{
  "n_layer": 17,
  "d_model": 224,
  "n_experts": 160,
  "experts_per_token": 8,
  "d_expert": 48,
  "d_shared_expert": 64,
  "activation": "tanh_gelu",
  "moe_layers": [0, 1, 2, 3, 4, 5, 6, 7, 8, 9, 10, 11, 12, 13, 14, 15, 16],
  "router_score": "softmax",
  "normalize_top_k": true,
  "routed_scale": 1.0,
  "balance_loss": 0.000241,
  "balance_bias": true,
  "router_cosine_scale": 20.0,
  "n_groups": 8,
  "groups_per_token": 4,
  "init_std_router": 0.0272,
  "lr_router": 0.000406,
  "n_head": 4,
  "n_kv_head": 4,
  "head_dim": 64,
  "vocab_size": 21826,
  "norm": "layernorm",
  "norm_place": "pre",
  "norm_eps": 1e-05,
  "positions": "learned",
  "qk_norm": false,
  "attn_scale": 0.125,
  "tie_embeddings": true,
  "parallel_block": false,
  "init": "normal",
  "init_std_qkv": 0.0215,
  "init_std_o": 0.00368,
  "init_std_up": 0.0215,
  "init_std_down": 0.00368,
  "optimizer": "muon_variant",
  "lr": 0.00629,
  "lr_mult_o": 3.0,
  "lr_mult_down": 1.5,
  "beta1": 0.9,
  "lr_head": 0.00735,
  "grad_clip": 1.0,
  "warmup_steps": 200,
  "schedule": "wsd",
  "decay_fraction": 0.911,
  "decay_shape": "pow",
  "final_lr_fraction": 0.0,
  "batch_tokens": 65536,
  "seq_len": 512,
  "doc_mask": false,
  "train_tokens": 475200000,
  "steps": 7251,
  "dataset": "wikipedia_en"
}
Below are experts of layer 6 (counted from 0) of a mixture-of-experts language model. Rows are named router (the router's row for the expert) and show model dimensions 0-111. Each number is 128 + 32 x the weight over its row's rms, rounded and kept within 0 to 255. Numbers have three digits each.
Before each expert's rows: a language model's description of what the expert responds to. This comes from a sample of Wikipedia text that the model never trained on.

# expert 53
What it handles: Scores and word pieces. Score digits, plus and minus signs in sports result tables, plus inner word pieces like il, id, and nationality adjectives.
router:153137182169133118182148137126159069078170126127091124123171136147161137124107092121107145111144097146120151143092180082132068135130125084137088142147124106177142173121100139169102129150159103207136066130128170125141118123177126072083136113058134112136180100085145136184103083151095140181151127143074161122142161185081214150115090101179

# expert 61
What it handles: Opening parentheses. Opening parentheses and brackets before dates, abbreviations, degrees or clarifications, e.g. Weber (1737, Science (MSc), Laws (Hons).
router:199094156145141166203183130119112124125097108079181157140094090101145152091168159099147135123092140108122138164173141119083149113137111125102180132117125131140156142104180096024207141151153166096108143160085133105171150123110074120107060168152130103157100108155158096107176101115123108096032098155113098133122163143150120171142174183149

# expert 58
What it handles: Word-initial prefix pieces. Lowercase opening fragments of longer words after an article or verb, e.g. con-ferred, res-idency, re-, ex-, plus the word not.
router:137126120097166143088160114164080089118105162115072068114101148153123147157199158144099118145119168143122100150111103108128121124159138112141081178142130128114089167117095122159103148142138114137084126141153193126067079171057116132156099133109178106068162124177107095206134075072215130117149146109154114097135078132144115143120128117179

# expert 0
What it handles: Foreign name fragments. Word pieces inside foreign or unusual proper names and place titles, often the second piece, e.g. M-iy-un, Ham-mar-by, Diaph-or-odoris.
router:100111106148088140151129201085131148089147066175124117131138119189169137160120148047141082092160152136082108101130133119123093176122083156163062122133121122069161052114154129105058104191141126125101110125136115126136164131127192181116135100146201117163123175169064096063169129110148118108169106155195171137080150144131107148201070123080

# expert 48
What it handles: Time nouns and digits. Time-unit nouns like year, day, hour, month after that/next/a, plus middle digits of numbers and dates, e.g. 20-0-2.
router:152165117097107047115091107161108125179164155107113149145113072104149148123152073172094170104138150112112066191123149129149069132185107135145070109123119159189092132122138182189148176069130092169091129102101109177132114105142154146081119081123077130162158182127170139134120167133110155147090139137131108068092121126153120132091162076179

# expert 62
What it handles: Paragraph ends and reviews. Sentence-final periods and paragraph breaks closing sections, heading closers like ==, and pieces in film and album reception text, like Rotten Tomatoes.
router:123095115108123114106118169172093147175083183123077139144124178150103155049141145083140146144118148108120079142174071195123092138137106041059149145096138140149165123126086072160097122146156140169118083191125148100141161121147109161144175172104090150080160106150136151109184115160141167146128111107145101145061157160126127126127111134173

# expert 20
What it handles: Heading and line starts. First token of a new line or section heading: == markers, The, In, He, and opening pieces like Rel(igious), Career, History.
router:118173094121114113059087129222125149128128130129084174077092146101155183123084114124137171127104141109107097136112100124162104125126168166088128077110176058185159167101097101100120073152125119109107141143132143134131123158113145115108051111175208171114131119157105152108204099178165140099154155149125182156174170190078098119114153103120

# expert 5
What it handles: Person and kinship nouns. Nouns for people and relatives after the, his or a, such as people, men, father, wife; plus scattered mid-word pieces like ren, man.
router:150092157100103142145085104181105127157117124128123123189156156181137201135150131107148191126134097128150144143114102116130094161151109133106150157107122145146147094171176118137093154119114112125153085076160104151158166178074138201100122198139118101156121120127089114035140170072166171102109191086133111101153084123128075184122163111126

# expert 42
What it handles: Copular and linking verbs. Linking verbs and connectors after has/to/had introducing a role or category: as, been, become, becoming, being, including, with.
router:147170147097126124112141118120123119123077141133104124091138181151121112157156115097072139060112101061171129149138110118112124099155102075125139119107079153118121204106174106069182084051123160098129100190108137129179131105128185093090147125132191132136153087146161128103108098162157143190132151150159148174112136073106161068153152177149

# expert 45
What it handles: Date and ordinal digits. First digits of years, day numbers and ordinals in dates and titles, e.g. 1757, 8 September, 6th Earl.
router:208156135110090089097120127144195138123111092135113106119139147169104138117105141173176127134106103141151152225146093135081086207111140138143142114183154096125120176141148130203131124109120145124112148119151106145124084169101145145179119113106182126123122148062156111103164168159121137124157102134106195053117090114141199105145179117171

# expert 4
What it handles: Purpose prepositions "for". Mostly "for" after a noun or verb (prepare for storms, for a toll), plus other prepositions, conjunctions (where, if, because), and table pipes.
router:104123092158069158167139135180146109122129187149166116063203154132066106037085167160085108150128099120177133137068169163077157177072096095103095149097139134118151099062161128123146172113111156117131138098150142111124090121152089113125117157136134156175168136169042148090153171111144084112107093163129141075150159117146111075139113146138

# expert 47
What it handles: List item dashes. Dashes starting bulleted list lines in infoboxes, taxonomies and bibliographies, plus words introducing names like called, titled, including.
router:136132110140100106085174154154109119098113138133146059080105139111153176121178085084157175131095113084134098169066095120190064132085060145122156098102164128140147100067074104084134163129180152098098132147139113108085133110122113199096146138166164141170171148129140148109137150146173092105128146113160125114190130100157117065123118115128

# expert 43
What it handles: Hyphens and prefixes. Hyphens and hyphen-led word pieces in compounds, e.g. solo-piano, bait-and-switch, Winnie-the-Pooh, plus prefixes such as sub, re, and the word video.
router:108075179114163173118116198174134182174166093143132148112135140241136133169143086168063132134049165145141152155111149142113099162115108107094074129121138111095110125139085091182101079145182077132115155116135088109156140125103168160144088180097142122073147131117133128155112190132165177113105099132129183127114119161105040134123146152130

# expert 12
What it handles: Year digits. Single digits inside four-digit years and other numbers, especially in dates and taxonomic author citations, e.g. 18-9-6, 192-0, 199-2.
router:108088158115040093130162107107152107127106136119090089094102200099149132075142140129176089196098094112129192205135138147087094089150126053167125138107115070171189148130208112157119140121120172158118122178102128097124161139104123148114139115131128130091116129153176112125122139110130100101144121130129121071141119079098115125168106129158

# expert 39
What it handles: Sentence and paragraph ends. Sentence-ending periods and paragraph breaks, section == marks, and pronoun it or It, plus however, where, there.
router:134197119095155111162129133222168148153073093131073183031098075098051121050164097132064159100177151069122136155128086116079153124141158146045138123130085112189177101097102182162187143107214147107117135112168112142137137156122122115117154115100134147153142108134114106093140121113147077129142114127113126089066128169079128147125168160137

# expert 59
What it handles: Date ranges and ages. Dashes between birth and death dates, age in born lines, and pipes before numbers in league standings tables.
router:099185164149103116199131126110097183112170101100101110103137143103104057072113149151099157137202108114100172152087132169178125077059168122127177110108106094171110161148122130123119085165122119174117113095067100075172150183077128167127066160121150084117175160090117118127058080147142105172080114145083180098116139114112138116135078074132

# expert 13
What it handles: Institution and medium nouns. Common nouns naming a field, medium or institution after a modifier, e.g. television show, railway station, state, law, police.
router:114122087156127159127093116102088103139124092129151145125152101153093131111114130079109140195116118109156118099077119138092106151089110134164060145186096079124089093149048131160086158142161122152106191095149109122114145119101145183136143129136147120105127135090002114123128176131129122140093087116115130149135107131134078122154128145152

# expert 34
What it handles: Building construction facts. Passive verbs about buildings and places like built, designed, founded, located after "was", plus coordinates and building nouns in heritage articles.
router:143205188149078174076073196159156136092108089126142082126097115104102111124144118142139126165124063085123103150123139136148082131153143141174182118147123139075148132138083108167117175071168137056133136156176100119096081160163174140108093154101140095205104140126145106137141116151175128157171114129090162132104143133172075158131079132118

# expert 18
What it handles: Determiners and possessives. Articles and possessive determiners after prepositions or verbs, before nouns: the, a, his, their, its, possessive 's as in Finch's.
router:117180139151098158139198041150074113127155096213109096122148098124141126120121145159137172113175137153076110094161143172128116117180142107122151075140096157139142101090123091150113104074143181164118125102094145088199100131136165156145044151164144118158164084138147110099138157077133151166170147064136146153053113132135150158101183135205

# expert 54
What it handles: Family and kinship. Kinship and birth words in biographies after his/her/the: daughter of, son, wife, father, younger brother, born.
router:095145152119124153089109172189096134123109097156138115144173149143127164172107206129167167109167176167102152103219093130131116115084190141135105108122089126134092110186129212139114093096142112100134130125173144137118088050158163118104081166047193082152113132160084107114109173056130157145135134117111084095163152101162147137122092129158

# expert 56
What it handles: Quantifiers and comparatives. Quantity and degree words before nouns or adjectives: more, most, all, only, other, some, many, not, several, less.
router:146125134185112091129135152079110114161083096137132161137120096194202072085127111190133132104113160142095133132055065154170174108131161076158104173126127141106090150111141188095115140140104173140154132154161136135122149131164166128126062134088105125150186145095133093110093108093190178094128153100076139131102098122166096102074095103196

# expert 36
What it handles: Relational preposition of. The preposition of (sometimes in, about, across, between) after nouns like part, member, development, son: members of, son of.
router:090129094113150082111156126159125120102140134104193084160122073131162110093123110160136171134102158097136101156154204160125098137180128120124080060086184174149094135100153155104189107063120153124211117052131080180137160162189102122134099135124095092139150145106123145077106119149127065145132097109147103144115106112136147072178136090125

# expert 63
What it handles: Music credits and charts. Album personnel credits and roles after dashes (mixing, guitar, vocals, recording) and music chart or review tables with dashes and pipes.
router:190129137117102094160143145157088120250162177103148098146165141069187084123136150167108147108157094072124121091154118151169159045187157118126184110148139156073138123113111131067139134134083139150160145123097133123091122096103091146123105150160097129116220133170169111086144119127137124154148158122168073159122074182150146118116123168172

# expert 31
What it handles: Sentence-opening words. First word or first word-piece of a sentence or table cell, especially The, He, She, His, and capitalized pieces like Ad, Al.
router:145122088155146168102141059066135180113119168142140150111108126112133102136137081151148157157163105121117143181160139119160121167159139157108124158029140088141161109172102105105066079159131186085122098163173076112131079176134173149044109135165168110140101125155091129095101176156176154107141141110064138120090150161133135157143098131174

# expert 46
What it handles: Nationality and place adjectives. Nationality or regional adjectives and proper-name starts like American, British, New, United, plus Thai-script byte pieces.
router:170082109200153130089133147112096154109139161144131150152105156163130155149142145114126129116120099139145135126139191118150115092136143101159128103141083132147126099144116145184110159164100166151117123064128137124184124181146095191104150146127148127137128119124085142144157129128057145094124148032106150197124166118187103141142143142127

# expert 50
What it handles: Time prepositions and ranks. Temporal and relational words like before, until, during, under, In, On, and military or political titles like Lt, officer, Minister.
router:190183159150110139143133169168108116091135117139094137100140151088057105140088176063149135134160130131192160128184151098111153092145148139169125067147082096083163139105156196151178071078118225077143125132133136106136102116088141144101076143081126088140128144126141127093128125051156104082077203095110088112104092118146198120129128152135

# expert 23
What it handles: Personal names. First names and surnames of people, such as John, David, Scott, Clarke, often after a first name, initial or by.
router:109128163172115120103145155111091138136164154164135121127114165165084138135061126095129115194183113141108101147255126055101116071125124077100124130106108076152084073131153124110149089141111081193071138136121132140137161106161156132115210136067111123086117090136092115069134117091130173127149121103142103117145154144062122143106164144102

# expert 8
What it handles: Biography lead phrasing. Common words in article openings and biographies: the, his, possessive 's, known in "also known as", born, "best known for".
router:161107187135139126120167148104179130173043091190171114095145157103170157120130146115128111121141201144185104073114097124191087130123138141155178131139127146086114168118196114080139090110156150140143138145145119120107118077163138188136122155106131135167122129073066124095142108080141160138195147118150165114118064150145098109104141107116

# expert 51
What it handles: Clause-initial prepositions. Prepositions in, by, under, during, through, after opening phrases, often after a comma or sentence start: by the end, On 30 September.
router:136139091124145129166164220144171145145131146117097123126063105139144181151140084080066099082148134129165154115170144123147142088074151147111132159152166151112113183157161198121135081147128150169126137166115074043124111123128133094151097144093111121125138202128124033050122146103140112082068146135111103120130183072148158124137120150102

# expert 17
What it handles: Table cell separators. Pipe separators opening or following the first cell of a table row in results, episode or transfer tables, plus semicolons in flattened lists.
router:163171137136120068140122100061139136154062114125157085152184137139117115142108175125094157134129090131153150157137111164165085088103131191147160152090104140177149047127099152163144045164169146130131143165128138117079125160102130112080104106154093087206133080156128117127145107159122088148151129165105114093085081112119224120129132080150

# expert 30
What it handles: Single capital letters. Lone capital letters starting acronyms, codes or names, often after the or a table bar: GX, C-chain, HUMINT, E-6A.
router:097181169140153175143113166080117140177173154103097152169125088166141120137105059132128126140159082099161116156126158185153151119113142152150129138102114088108185138122070081111078100148164095096125137130143142146136016161186128094106173099156127112135117158143112138129163206111078128066139096120105126092102198103121152186156162126132

# expert 9
What it handles: Sports career connectors. Prepositions, pipes, medal and place words and digits in athlete career text and results tables, e.g. in 2025, for, bronze medal.
router:112127109170169140160153079133096066126148143124137106141161164108115144067116172192091113109138113191141128065089152152197152100090141123119152102139109090080119148109180148104151063221111112101173162117133138122142098100110124172116096085137104126112184101121170103161138122104116103142138145137112148198159121130088132144126090132138

# expert 40
What it handles: Clause-starting pronouns, auxiliaries. Relative and subject pronouns and auxiliaries opening clauses in narrative prose, e.g. who, which, she, he, had, have.
router:114153119104071155138164030132119132124109111176177114103123061049140093100153124133153160120188212123123137114141079097101115160179147139139119093154148147143127098054113202110133114116089184137145121092140085093137127119081138090137203160122119122165124071115105165139081144023128182129091091104130102142131092136088153122139137089131

# expert 2
What it handles: Table header and code cells. Short cells in wiki tables, especially football squad positions and country codes (DF, MF, ENG), column headers like Title, Votes, Apps.
router:116120128170070099130105114152103152129100108104157082089190086153126095066124159104136088098176116118171103073144151120148175104114070165093180117178122187102070144144134129107135156156102107169139091146134094134101161113059094152133154091156084109150161171119139088062110084164102136112084102146124056173117114149099167103129107135127

# expert 60
What it handles: Noun-preceding adjectives. Descriptive adjectives before nouns after the/a/of, often about status, size or nationality: former, new, local, senior, Serbian, Swedish.
router:127169141084131141106153125137115106121151069188163115141167118193108153160165117071142133115173135074105223111077139157120138107156154112087114136159055182102154122153083185145129146101156172136120136102206061084102122110128117154163086101093179150176188139173112154138142086148121104136098149105102073139103083104112172123118097165105

# expert 11
What it handles: Year digits. Final or inner digits of years in sports seasons, elections and tables, such as 202 followed by 5, or 201 followed by 9.
router:077152105110120123123123095102073092170102136160072103116107136100198163105125140086131071127130110125116146111108151185203124081112121128134162149084180130198151118098160185152147156198123101177104140126062152104136153148102121177103137103118078146132139139109034127131169103075125118162163129089153116160107149096068110122147100063058

# expert 25
What it handles: First names and places. Common English first names and place or school names in sports schedules and tables, e.g. William & Mary, Lloyd Noble, Colorado.
router:117190109159131151141091118126096096092108137100172053101160134167102171120097166158130100147133082215072138130180148068141173140136108127128102136136141111118114081134141106107088113203131055106119169153116105135186124101129080090118233132071148116118141087095105142097164143109092154112172164157115109197138221162083155148127122145050

# expert 57
What it handles: Nouns after determiner, scripts. Nouns or adjectives after the/a such as number, age, species, northern, upper; also non-Latin script pieces, abbreviations like NH, math subscripts.
router:163086101128078119082060123173157131143136087116179090138139113168186091149079096142102127091130137123144159134160131085090092187116143144102114128162056146146096130185113095134107165130098084127117154165147169088139151143158104101147168100134095085103141153132176166056111186069106159076082100124100105127113092090066086045150094120190

# expert 19
What it handles: Periods and quote marks. Sentence-final periods, periods after initials and abbreviations (W.E., U.S., Jr., Mrs.), decimal points, and closing quotation marks.
router:208092041159110082136117184122129118106094148082131127094126081157146100174116100157120027146194148129072138103143087076161130132079114077197164186075081134151194131089125119095093101141195106118080114099082123177172118124142165119108135132068107174124038088105138186183139170131116154122083152160125195112094125130112146141145153117189

# expert 38
What it handles: Adverbs and section labels. Adverbs and transitions like well, recently (after most), previously, However, plus table separator rows and headings like Early life, Career.
router:105178182104193125131083112088110141094069117197154107137181156060126149163103170109139113147123106167144063135115116115137066073148138130147102140173102164084145099113150186119148154127118141109073129095102133128105118110078092134133110108097111122132134124150145150124086094166212165148145149129093106105108112091138215174128143072134

# expert 44
What it handles: Numeric table separators. Pipe and semicolon separators between numbers in statistics, election, and discography tables, plus dashes and minus signs in cells.
router:109136176112104112181108110077123139144182206112102132107157079117099104179142112112122151155125174183110111148152141130162109089124085155121093122094138195157102142136158106096148163101115161114140094059109137076093132166119115107093068198149128108151156146103148144098147118073180170166131154078128179174125104169125126130158102108113

# expert 37
What it handles: Proper name final words. Final words of multiword organization, military, country or event names, e.g. Royal Air Force, British Empire, World Cup, United States.
router:123072149152142148061139094110058118134133150119116152169107175107108165056087147114133118103115150130145175141107154113121116124126088177138095133088081090187110115168080158174138094124171080123140187098104110083136158113171147154105192110139083138108076150103147136118142208095089167102107128085156143150113158161146115088156162138113

# expert 32
What it handles: Sentence ends and connectives. Sentence-final periods and paragraph breaks, plus clause-linking words like with, although, following, According, and quotation dashes.
router:135126086073132110159139158144139102128098113127154107120122126109062047102124129130135145143102155100106075174191127121128100073101093115120145101137146146104080117082171173136176114136113137143066067146104087109149122149096113123170155157140175106100159119131100141101099145219130174180107128156111128031103136078154091107143126130125

# expert 21
What it handles: Measurement number digits. Single digits inside numbers, especially decimals before units like km, m, miles, in geography, coordinates and statistics; also lies, stands.
router:094112111180052149105075138170103102101087081083103145127082110146128101106130144125133116118150150143115152095142119104108108154124102086183111129117103128104110155124161174152123179104111101144141168116138107149084103125158076130116167078102159085127148149137119140094125174057195116103089113087131153154133062116135101097108080121157

# expert 24
What it handles: Word-initial fragments. First word piece of a capitalized name or technical word, after the/a/quotes: Ass-embled, al-gebra, Res-ort, Ch-ips, Al-ito.
router:159099092175191137143154165117173094125128147158153152157097131160163128131107077122119173164102115016118140158122128133125060176134132111144082167159123163141114085096121109159070167181129119159116121153132165163137106142081121096055114098094165141078090149212089151181139074152132151158119189092157113075105210145096144160181100155124

# expert 14
What it handles: Proper-name first pieces. First word-piece of personal and place names, often mid-list or after "of", such as John, San, King, Dun(loe), Pir(aeus).
router:108116117213096163060152162125124134091174118102176134082099145159099144142159097079181130140131048214096197140136177142069130124115154133087151169142140077094115101147113088088145079129119143140153135146119141142114169154151134124136120096155145108135114134209107078042208169164167132114092107118115101093116151113076099143168092122146

# expert 16
What it handles: Place and census nouns. Nouns ending place names or census phrases, such as House, Street, Church, station, "families living", plus election-table candidate entries.
router:134146194129145131069093163136119119140077070120102135164105092072123152132125198127109124138157079116077122140172121141061158170091164120179180132108070126089137107116049119114089113083146114097116101166110132035130159163071239144147174135125166101160069148113130077093121132093128127108143101119132097169083118166135066139126142141116

# expert 55
What it handles: Non-English script pieces. Pieces of non-English words: accented Latin letters like å and ö, Cyrillic, Thai and Devanagari characters, and foreign name fragments.
router:165106117129181120133075148120118104060098077116104141170163110155164130146150134086107097081155035113174111140203153087134138123131130158161121134162132070132124123084119081171115092194108123076160148119125132053140142186129118097136135103145169148104127147096120137123142109167180143125080160136120172105143123180132153176130099107171

# expert 29
What it handles: Decimal and coordinate digits. Trailing digits of decimals and coordinates in tables and infoboxes, plus units like °N, ″W, sq mi, lb, million.
router:133154170164042115094062139108056130152131125135134140126130084116180142151185157105115142152157086122107074149138121134149095119194073084140138090102180130096092146100131130142130146143116115128056113080080108131088130156101111115180147153131122048174120141148095152024109113100139130128127113088090140147178103196140138130167114134070

# expert 28
What it handles: Name initial letters. Single capital letters or first pieces of foreign personal and club names after a space, e.g. G in Guez, Zh, Kim My-e-ong.
router:184096180125187126103119144085129127092146161164099172164132159173186159229111102112143108094188112117177159140171163135117127089144125103070127170122120171126188095156106091135070076133131109136129178115136088138167159109113140120088171123164122127115150110125070119149153156171089140146096164152113130102137173120092148173137123111205

# expert 41
What it handles: Word-initial fragments. Early pieces of uncommon or foreign names and words, such as ap in Welsh names, mid, under, ph, mostly in biographies.
router:107138139129193139094127126157124126077129113192104121184103084118191176121161150070081163140125101107145099170139123130096145153039200156135104115135093105108136083093109056185150093158135102091174134154128118142109068147138117108133070141084139071068168156167112155100104140156163139096132132148150138097152098096093161151122086110159

# expert 33
What it handles: Reporting and cognition verbs. Verbs of saying, judging or acting after a subject, often followed by that: said, stated, argued, believed, wrote, decided.
router:165156060129090120140115114195137143179101153124190126056128139088119080131125150078142175117125183127096166134118012112102147185071140118125123145119138124101123144091110119069102100083146120139081130101118124156123136149039170131152136162112116112104100160171098161153042122099154115207099116139090092142088128071122136099122125072093

# expert 15
What it handles: Separation preposition from. The word from after verbs of removal, origin or prevention (omitted from, stop from), plus between, both, either, born.
router:114173161081133086193103151154138081149141103088173089166037153125031158122112088203107111094128065097101119157148124108122162073169122147160183121129135141130146159104200150097096105086134115117077144144134089131149056203168139146107142187133134124177088158084090115130094114112098174135119153148098087210152060084135137110125112149156

# expert 52
What it handles: Word-final suffix pieces. Ending pieces of words and surnames after a split, such as -ely, -ly, -able, -ley, e.g. Vesely, Polly, Llywelyn.
router:132141102169186123124166189187068105110133101141122155118147154157093158135158188102144141122170137167138140127119030088175090124113098105198116186166098105121096068122150173105156118181108042087114133130116140119118160139166125125151174122094136117110111168082079159164129051140152089133136112137042174120121114097138148117116126129125

# expert 1
What it handles: Surname opening pieces. First word-pieces of personal surnames and some place names, often foreign, e.g. Kl in Klismahn, Mald in Maldonado, Ha in Haifa.
router:128105167147145170115104114097125158082144135178109162135091209131109123181085130102105167117150138170135103121159128105040144170102141058063143135049116123138165063147135065062115101140118143085165128153081086122099176148152119152170166171121086151131110136167113110111154124143158204134099125088145194104141151143111102122170101183126

# expert 26
What it handles: Location and service verbs. Words describing where places are and what they serve, such as located, serving, operated, station, mi, approximately, especially in transport and geography articles.
router:108208218129063118105129164114149130121153091114159124095126125113119109119177158096120134145174105123112156157149148154129109135098115194173170074177121138098140143131124109089171155077126106089137132110149160155155125103101145089197130084169142111203189199069176119076089128153139058104144132198100190195143095122106089126113079139124

# expert 10
What it handles: Score and table numerals. Digits, dashes and commas inside sports score tables, win–loss records, tennis set scores and dates, e.g. 8–7, 25–14–5, 62,905.
router:109124136143095157179109153085062134093142111129078107120093098138125111103099167116074153128182073087071126114068116157149171070180138057081158071161131118137130130116135141119177122160150087150160166100137097127124143145147123184125131062074115130157138134122092108133177152110115146114232141147067137144164123113137101086128146181091

# expert 7
What it handles: Particles after verbs. Adverbial particles and prepositions after verbs, e.g. set out, carried out, turned off, resulted in, plus existential there and percent signs.
router:108138095170120104115169109166083141182103110112110127148172081090188116119122180091119188095226115110094141082127169088116122100188101131111149098108156114140119169153126167136131107132196140175143093105105116137156181146096161091138128103203138108149174171065170147087087123131110107142128162065097129113112105117148049130126154151108

# expert 22
What it handles: Capitalized word-start pieces. Capitalized pronouns and short words starting a name or title piece, e.g. Are in Arendt, And in Andel, He, I, Be.
router:090169164145126126112130168144091117140176118209112147146107127111141191106134079106142119154127146183135147135188117129096140196083119096144148149127123105113082125095078061138146073185168128133132142144115070099212166142149160133099127163113115156112056127133078137161150076173138157087171088143082138143103182135127062136151162144162

# expert 49
What it handles: Comparative and clause connectives. Connective words introducing comparisons or clauses, such as than after more or less, as, such, due, because, until, before.
router:160136143130108150161219125160100104161145107034178135130142134111132080123186083141136164094093097107098097068104148173127141101162154088113227041169113150096134154178129129124114175084119124117089142122111077106157106107093130100105131135156146119183128191086110125166135089132141126132103131191138116107078106046143102124141132141143

# expert 6
What it handles: Plural group nouns. Plural nouns and agent suffixes naming groups of people or things, after of/and/for: members, students, govern-ors, council-ors, Places.
router:118125112143117115079114129145137095132155168097151135113142111140073179111136194113129129134103167151122118144086141145130127180112152165116134112168150115117065158117159163083149120083113144130052131169125128118132132133044165150129140130128108085106113088053142073036170122088139164141107184144104033142100124121119092102105179129111

# expert 35
What it handles: Infobox field labels. Field names opening infobox lines after a dash, such as Website, Dialing code, Binomial name, Place of birth, Phylum.
router:170086144153153103075119142030136130169114111140119136174207177135183143116032126154175084167083086100135153133105127128168086122123114166131120172094193095134091114118151094084150148151116136113140090097137146108094108076173079079068082065155137100097135106116175078115084084153140065107098155160127170104132174170172147117103105200119

# expert 27
What it handles: Table field labels. Infobox and table field labels and codes (Coordinates, Synonyms, Died, country codes like IDN), plus symbols like €, #, vs.
router:132146109137155141059073083068119096149161164118131109117107124120147116107074147186096074090082114082181164103108187194146156143106136189108157079106165112152117121095103076121078133155133113088097140158105073158135107108126132108110071149113104103129126068120129132116131142174106079131045173159136156134098198176094094105159087150060